Experts of a small language model: 288 SwiGLU neurons an expert.
Below are experts of layer 3 (counted from 0) of a mixture-of-experts language model. Rows are named router (the router's row for the expert), down (a neuron's output weights, with its number) and show model dimensions 0-223. Each number is 500 + 25 x the weight over its row's rms, rounded and kept within 0 to 999. Numbers have three digits each.
Before each expert's rows: a language model's description of what the expert responds to. This comes from a sample of Wikipedia text that the model never trained on.

# expert 15
It responds to: Personal names
router:522501491481484505489548494509488536493486496478516487488507499513461495523444531472494496506506518497542514482469502515478463499490500477471476478493506482472495514526509468516486510509486478538487546478528510482500475455499478514507511546545494479534501523492518522498490522530508471541526499470522459454538502462478458465541512502515516446507495529460506485524473530517489485446504506494485530532511468482479490576527476489489489524532461498525475516524474518523480498530502501512528540489481529520472531537488485495481481544490496513525507530496508478511552563486484557510474518466505475533491533484515500487501498463511533459542463519522480517511525534479459515569517
down2:536500564505479498507524516513434487492500475477522505490442489503490466516545473493506559442497451495459502461540507496487513484513492499516499478497507520507454470491512512523542460500514516488531506487472502471502510545489507482506524493472501509509490458477495475486489540447552475526523524483520488475483525509514506483516477507485474482477522485530473532495499484511528496498476446535515483485506480530535457494502498514477520475496463493516498546517485497458497473467468499508529505570536478494507514507531515490493526490484504497463533543503509499515517554518514536459493454496494513502488454475530525512564519464482496512518519479458479494538519481452526490482488
down3:509511502513542517513455503544489477488486483511532499466515470508486497516538440521481536488490466486537519499480521532508476472494502533512475488520512526494491467516533464503463510505472467496484479558514491477519475471488515545536511497537471473500556512499475483505496544542474512456483485504517488523457513530491486488468515497529509505470519509478538494488511487530483515479483527489492532451505491514509518468522473537464519498486455511455536513524487520536508481521483507514514514494463545469509499476518494496530494467509521518512466523511502505503447500535515491480455555499513511511506530465484518560475543482490513499465507544508541575551487508529508518463527
down4:487514489452483493473502541494449514539478498497478480465509473514468516485519481526524550471550537510467494507475550518473509527525498500517494454517538503497543452523531501477476529526487517514515459520525497469505446452524531512460519510539507488459513491510464483496514514522513503508522474523543493500514500526522499522481506491527515475515475506516520526503463479508489512527510465495434443507477504493495514531517509464481489496527510491523508464509502516485545523519511453529482558542534531515501508486516512457520561495518476514486523454508516521471495492465528502535519460528490479500522485474515484475501555517491535482466510495513500493516535507508520529553477
down5:491497500485502516497523454508522508510524503466477489533447519529510522550511480435471555521538513507480512488505457502513509462503470491498516498525486446520475484487449467476475526478552543508488455531505491518470546483513491479522491509504479509514530507490465492468508502509467491480544474520511471489488460497460467466494552464514514519551493447498539528501500485485483480512500486512465521527489512479506430484499525503463490511511474523495493535501517501479501495493496482467501497492476534502508525511521477490446471522472482574507480496452511486476469523506490507519479494501513494494518491524498536505472461473506479528552489491520480463515514549463543499479473
down6:518537497470520487519486458468493507482520544426501497477494472501541545505505515508504461488456456539513495510501477510499496459515514469484519512462482526491477504511507478502530488468475503529548531471486489485467477502547513501483494501534512535462444514525484477490477474547489521505485490507527509507527484489481467516542539554487497478493483489510470524477465508522554489483516495436470500479476511540499483470496494480453466507441469496529517518506516479529509489486531441521503522526506545512507485495446545482491489499517507479466512448516495545536478512488509475509453466459501482487475529517493531497497480497503472491474475505486524511520522482479532531517498
down7:503515484548509469534482501505449501488484529501476503477500506517466524461509522516493480517496490475541475484524516511539499542446515499462456542526505533491493482490445469509516480533497463551500496490546505513500512492475541484466452550488444546509496453499525481476516500538505525464519483463496508446477503473480489476469501465483530472498485526503448468518508449479502502521528532481533505487508498472527516448519488461467508513530521490510531494505478521490469529533479507499458499487511507458507492537535506502491500524497456466529517513504484480494478480464481479534511519512528494506450506493476484477562519518498509522501490489527491497512512513482467553488540
down8:495495466488478485495576505486484505544482471465487501484498482513516490499493469505529513493457482488503479481475514488482539501480502505492490519504479507517511483487516555513503498530521504487508496504490546493523514514506428476525497526499499500536491470566540490491504517475487486523529508490474480559507463561488505469517480485487514484492459480486430481557493506473523561488506467523505496508475492503520512524511437519531556526476494522510525478507489475489482504505488491558474474516484473498493486533506477478519526497538503506502506489534445525487521481492522460518435467470468520451515482453489503531447534500506501505501541523450485505465522497493488503503504
down9:500499524421523529497519490484468507494514474489519510517506450533507536509469487517487496511562507505494471511506490487475488493499477485499508503453511522496514471501490492477498498481491508526519489481519494437530498548490500511521496464511491448473485518530509504508465479439495545511485549505516518481534475453429507492547520505506529498448502500548487518511475487500491473469554511472532512505472475497512520517467497449542512477517494505474497490521482490503509496506511484496498486456463511498471484475521505501475504498460529516497524463492552537498454445466523466520527479522496471507520552503471471527488551483470533489494471497481506521508556532473478512500531
down10:475519486485532503508462489530535491527537518456496483477485521538440489538525436530519507477470506595471473485550556498510494508504530453520496499487468505508522502471550536488477459494527449503511468494457516513487480494502537496521495530508457524475514493514479528474491493447475542498511468475503489502488502540471469492474523525503477529505471512504505479507507520528533509465467479451491500471468531456502530525505479503471478475515501502485527519486523484514494517493534477514501471476491455516496501515505489485517498471498491504527509473526502461513514535481483501524522494514549539545489527526481488510522545499486500495509526477492486514455512484518558494489515

# expert 12
It responds to: Opening quotes and parentheses
router:522496472492478516505487497503470501548521490457533464471506498489476521538532494517497542507513553497523542526505492523474479499504536512515477488477447522475494510469491474469502494475428489531512529485501531472536495496499507525510508497517537565476484513502496516476489498480519509511463490522518492509502515527521465514512523459517528524460503527487479474522498479509500521510478548488478516449522453529480505521553471472493516530508531516474470482526483525545482485561534454463565513499493496476494509492533500434490489556521516499461476493468478535492504492522495529474471480460523486517492530523504469471519527482486507490531553535497482494491522499485516525494520
down2:470489532507538510479475481518518521488460529505535472481492469517495526470489525498510522522520480489534493451493496477529503466505507522516504518434518497504498553520481498502492500496470453509491538519497520559531480496520503524481519516476495464473475510482505480475462509501474532536460529482505460510482497500489497483496524435511484480525508478531525543447544475524466520502500488489542504559502532486503526481502483517465473472448473490499511457502488546476528508482492544540493477481484498505457528467481436479478460507510508513472537502496547490494449502485502516476522479513525496488456463518534476501486486523483555487526512495515482494500498499562498466495483
down3:488450488504470508476510495501538510509493471497515542524459480505535499531485481511493488498483485496488458517474479484510542508508501479482535488519463524521511484469484500528519484466518514456456500489461527528495482498480510488488541492511462500527520522558478481500496431496502514474496500506468483518505476515507485479498465484507447525494559453481482487496501479508518434519549515476604522489509524474509550526461473525500527488499495484519473504497489480507496533469440484497493508497534510501482496516524498496495502484499532485492480540499496510477467474480480531539503542517526507525516472507502538481524472475508470460483459508470519495513479567543457495521485
down4:504505476486481492522502467535498473461482475516479482519501513540449481440459448499504492526492501516490506484483470518518481462475490499528458471522527530488486494502500477497497533483533480486520500493523478521489495494519462479461486481540515497504508496505504456465439502520526480511485521520514490486481451504495494477482499501554490489497513475523528501483489510496493461487452511515507517511507469471513524440515512450523450465500520473477489477496551536502521497523542550484536464534498471487482494520473456513482522487475491491503527523515532477522547476527487466494487507498529506497497488513473532552533540523448552523501483546514556479520531461479540494515521
down5:497481497508520465475466522491523468444477459484514520514524517497513509513528506497496520521466509508566485505490488485470532483501478494547512527442503458526518465474533477483492509496494506515476494462446514463443552506528507479487550514511511467540513466474559474494527460506490510512503442518483490501535491528499480507514461483490494492519501464511497481483484497497510534502495489471521478470442529498512498511470506504479540462549472443483502462501481524513520454504515520486516454483522506526481523496532535463516469506522549551515475481557462486490499505473528462504536549519510520504515486483512477473511519504496501508474488493544475477503491498493489517509523
down6:497517524536461521496480492485526459556489523517470516486483470505527502488515530473474519491485463480468485483522526531478490524482535521481540497486482524471457527514479462522525486465454520499461515503470452523522510508492506477533523475523498524504483480509502442474514494521480498507529517536555568513441505505524470473504485474512525500495502514489503516480463476529542503497516518486465487489478473501481509518506476500482485539445512491538510505531462504540470531485505490459524470439522512532500518536496517447487469527514508501496449474537492471509509523492540503488509497509515455487507532486463519500466488524512513536526469521514466495522506516479494499455559
down7:502515480515514439543493502490489535533491509493506463479530488483464493466495489522505523483501506484508481465495489530489457517490560452514509479480492504522560518546515517473472531510473517493507507510520519448525461508458495547522455517497516480497525506474482504470487524473539486489478454524535533479469525529495524467530506493489534546476528541531469472521527506445525527492497515509558522487476563558505450502499508518492489507514499523453544502531505503500528490514541500501539453499514564475491487525534519489493509500512483507502522526524459502495530514493530473519458507541505494491489517504506518492495536502529490508507506473522503543479522465503500517525505
down8:478482516522477532519498497539525497476484511490530510464462498508528487525531506469568476500483473520507496520483508500532514483510508471487472494481494484533492516529479479551521483497502520461506477524452502502491537458535520476498512518552461467494509516497522448529493511512485487554527495476495468482538503500503483456513539538482488553495452480475471464567528485521504467483477524492455445502565460503492493512521475501481507452507496530484468497505489524546508485491499451506523494484462504459497458513442511480497461472518494507483494510528515511507502487509526517507544494447516526517525483498533484483535493504490499493499503486497518467547524534499473461496496
down9:480473511459500495526492492470474513480464464520479484498481486482463514520475498483503476493503504475497518488483483473519494486529479508472526556487503538491539494521495472479509521504498488508521522564528525510497492495502525493441559488484477496527505503496439458514533478483562493506512458502538493475498486464507534462525458510472492501476490534490530475526518490512511494489516522507538529490453503481501509464489489512516462502553500522509535545505487487555506465491427493469522549474482500504514499543496477470520491474504485533461459513493513471482461494491505515543506545506499487502474538510485508525545476506513502470488482442543495553499525519499474546498525
down10:484499502449492490528485522519456450412520536502504512549509533499508497482506468484500506452490530505479531458512493496513510504521484472471527506471560539515496514513505505549495512453542509495486500503544510490474479514540500510495491498495477527483515522502514453478523568488498532498464549530520566486492490469487503535515493484535509440506512489484501461501498486489450492473538448481475516521470511512533498519495512465486531457521495537488508490505506511512503514524510502539511440481499505492479482493476488507483488484486478516465513549492524495473513483500482487505491536507534510463436487482518474511482504489500527465532509529532492515494488490496499504571508

# expert 8
It responds to: Word-start fragments
router:524509538492510500464504504514516539472463489491513482478480494489506492546552504491507463527464477515524538492507507537474490485528506525511466508508495508501491483453489494459472530485473501490485492469515508475471491489545436523465479534493568509525504494559523498512514515483500533523523482479515455503509531522484520471515515494518528545535475518460522499508483486518486495477483482475451514480515454532469489527536468472489512518530439507461480471505472493514477493535465509511481515450507466456517549503567554477505532497518442486497516483508476489481519511503482496504507464460532470510525501489486527514495538507460518496507531541511473497500509482481526513496462
down3:479474516504505515488525503503516476509513505496532486480480556481474463529489488496528452522474484519503488528523555509517507477510511480559504485519487504561502528503478488487510543481435481525526492477502481490472449481514448446531530474483507516501495511451473520505467481468550492482497510496476515495485457494518473447461476458516528489517521504448509512543498526528519489516538522492489524505533493476476514519504513497525500493495523491528514512529469497513491478460489494464504406496452521511491519516493521536512520509491512499503521515476495527534527527483509535481482497531490552477503500507475500514500519522510513496534517503440537472494460481467506484438500
down4:508497538441498474530510491505534490519502518527534549482539464497521455466516495534481460570489503508498466474542482497526521550488505460497476495466487504501477500453477525484541477489460476497489486481487497478510473476528532553456485540510515484489576510487488520472508538484506508507450492470509529494509492445501433483513500488541517489474515548472527514492500486516486499513524466503494499516523498511526525520498515508511470509469511456534529556500524494513501476506491496494518500523540522491504558508502534505507514514486479530483513460481495456514500459528494523483509487520513525472496485501522497561485480494489514483494556525538499457500496506492504483499542
down5:453490497475532489495467539510475505462505550484535517461555538465497495491461453471426511524492522475487513528517478566534508509520455524528476517541499507453496465496494509506461475485487508517489479509541493514501513505479553496468497511508536486481517517522507479480526514538510506476468506512510519526461486494536506479507512501522508487535518511515515480511481522477492530489497516476487471484474473515524478489534504482479499506505532523545524481510487536487524490504456510513448541486488461510519559536498484543488508545552432518477522495534487531495468498495519488518477496492500492495516464526472533534474515515476506515498471535489483495530484511448522502460510
down6:481525499538493490488534517509483513473520537497541486479493488507506462506502537479531549474522482480551482458488568477515559483495511501487571518508470468523495511502522497469533469490502506492519499518507510458484479523455509509496541460519507489534476517487507518485549483525551501501546506513518504430516524518501481521503526513533511517498524503479514510477494533505538518473522475553544457516523478517478500507506495502492462482499521514482486514499507517490590466455499475549472515466483506476563510494515470512497546530497491475528488495530502476503491473487510510513469527513483489455522503506522473497492511487475519510476472489460516485483473518510513478502551
down7:482503490501471503513516494523486489475539521519515501487457553499472528495507505459523510555492509521511475501536497479496488503505503487535502562511482465546474521473463531527527510542473486517577483510479517443539509481547515507505502478550487536512519496498542472495523474477505469514469447467523530512538495464558477493483512471524474519448512486483493523491510496510501530498454469518491509442485487505522506485534532519511488497486501541463526562489479538518505505502516460480493482507505494493498484530493506522492544450509516512498524483485458529553459474509521485523501506528537504517492467508494505455506534520487470456479491492473489459519507502489490486516511
down8:481510458493456465483506509461516532532494484518494482551507494513495515518457491504518465489472498471490454514453510449462489540464461523468454536509525505507529513539473534480470495471500457527481522566510505521513488472498521546449470533503531500512525487495537456522529476507504464494490521520479509488499548486450516494525488477523539499510533463496533451501532473537479485491483514476488526558461467481515513518467504456509501509484520495533475461531471542478487472486524498523500493475486514498465509463499487497525502503470497492517479499508523498470534500472478524480484490502485500485466510528504468537498519503464503452522451478527540494491493518510501494503476
down9:489484522556494488503510519512506515465530441511496547482500505479505509511517514509461488543539482482481542507486496517499516527471505420505529511521489481505504505491496563536526474493506518512469503464511554476523517453510477489448465538525538499512537513531513530548499505486454501535534528480456507495503510465518480537530499517507497486482517509528495483566532505526519491462497510519507536528497477513506493506458461439483478470476527510547514505471494495434501496517499541458470477496496507506514518528534517533506482521471497465504506526524510480458531478502494491476521479485504519513557493517546480498505530494505502521517461505471491480470510521469498493491497
down10:511499496525506511490450486513498532486464501483548521528539528497473500449506535515512486501510472564523489439534520508492527488503514524515465512501507542474493495495495499503499509475511525502494529478483508512465515463535469486508460490506468540487490490494548533479525478517466547457531538492525500507499483509467488478463515488504521496463506523497501466496484519502506484513510528498532486480474517500460492521526500476497518508493565491482507462498503505488480523528455477529507485545495511516544466545474538513510546520545494465539455490513515514550523517505528479496499445486455503503461532505500518527438552508492570514465497520476485513486481467481512523487517
down11:539483466495514482429479507532446529494503514506475496499534503518505531556488491500524507470535494488518503495501509518485507488554483478504495481487499488465496487495501510516525469499524488474533537553489472513498497474518512511453498496509502501516487510485497554480464468528494442450481500506508490528475547499511501486497449470512485491455561476503493535499522545515471536488491517469495472497492468541510529514484489555501461472488498493498527500526495476464538499472430455501507507468478462543512525500523495520506486476505525530500493466508476493472474460500482511496565510477521520512513498511515544486499521509530486468490549489487477515471516467496543488539552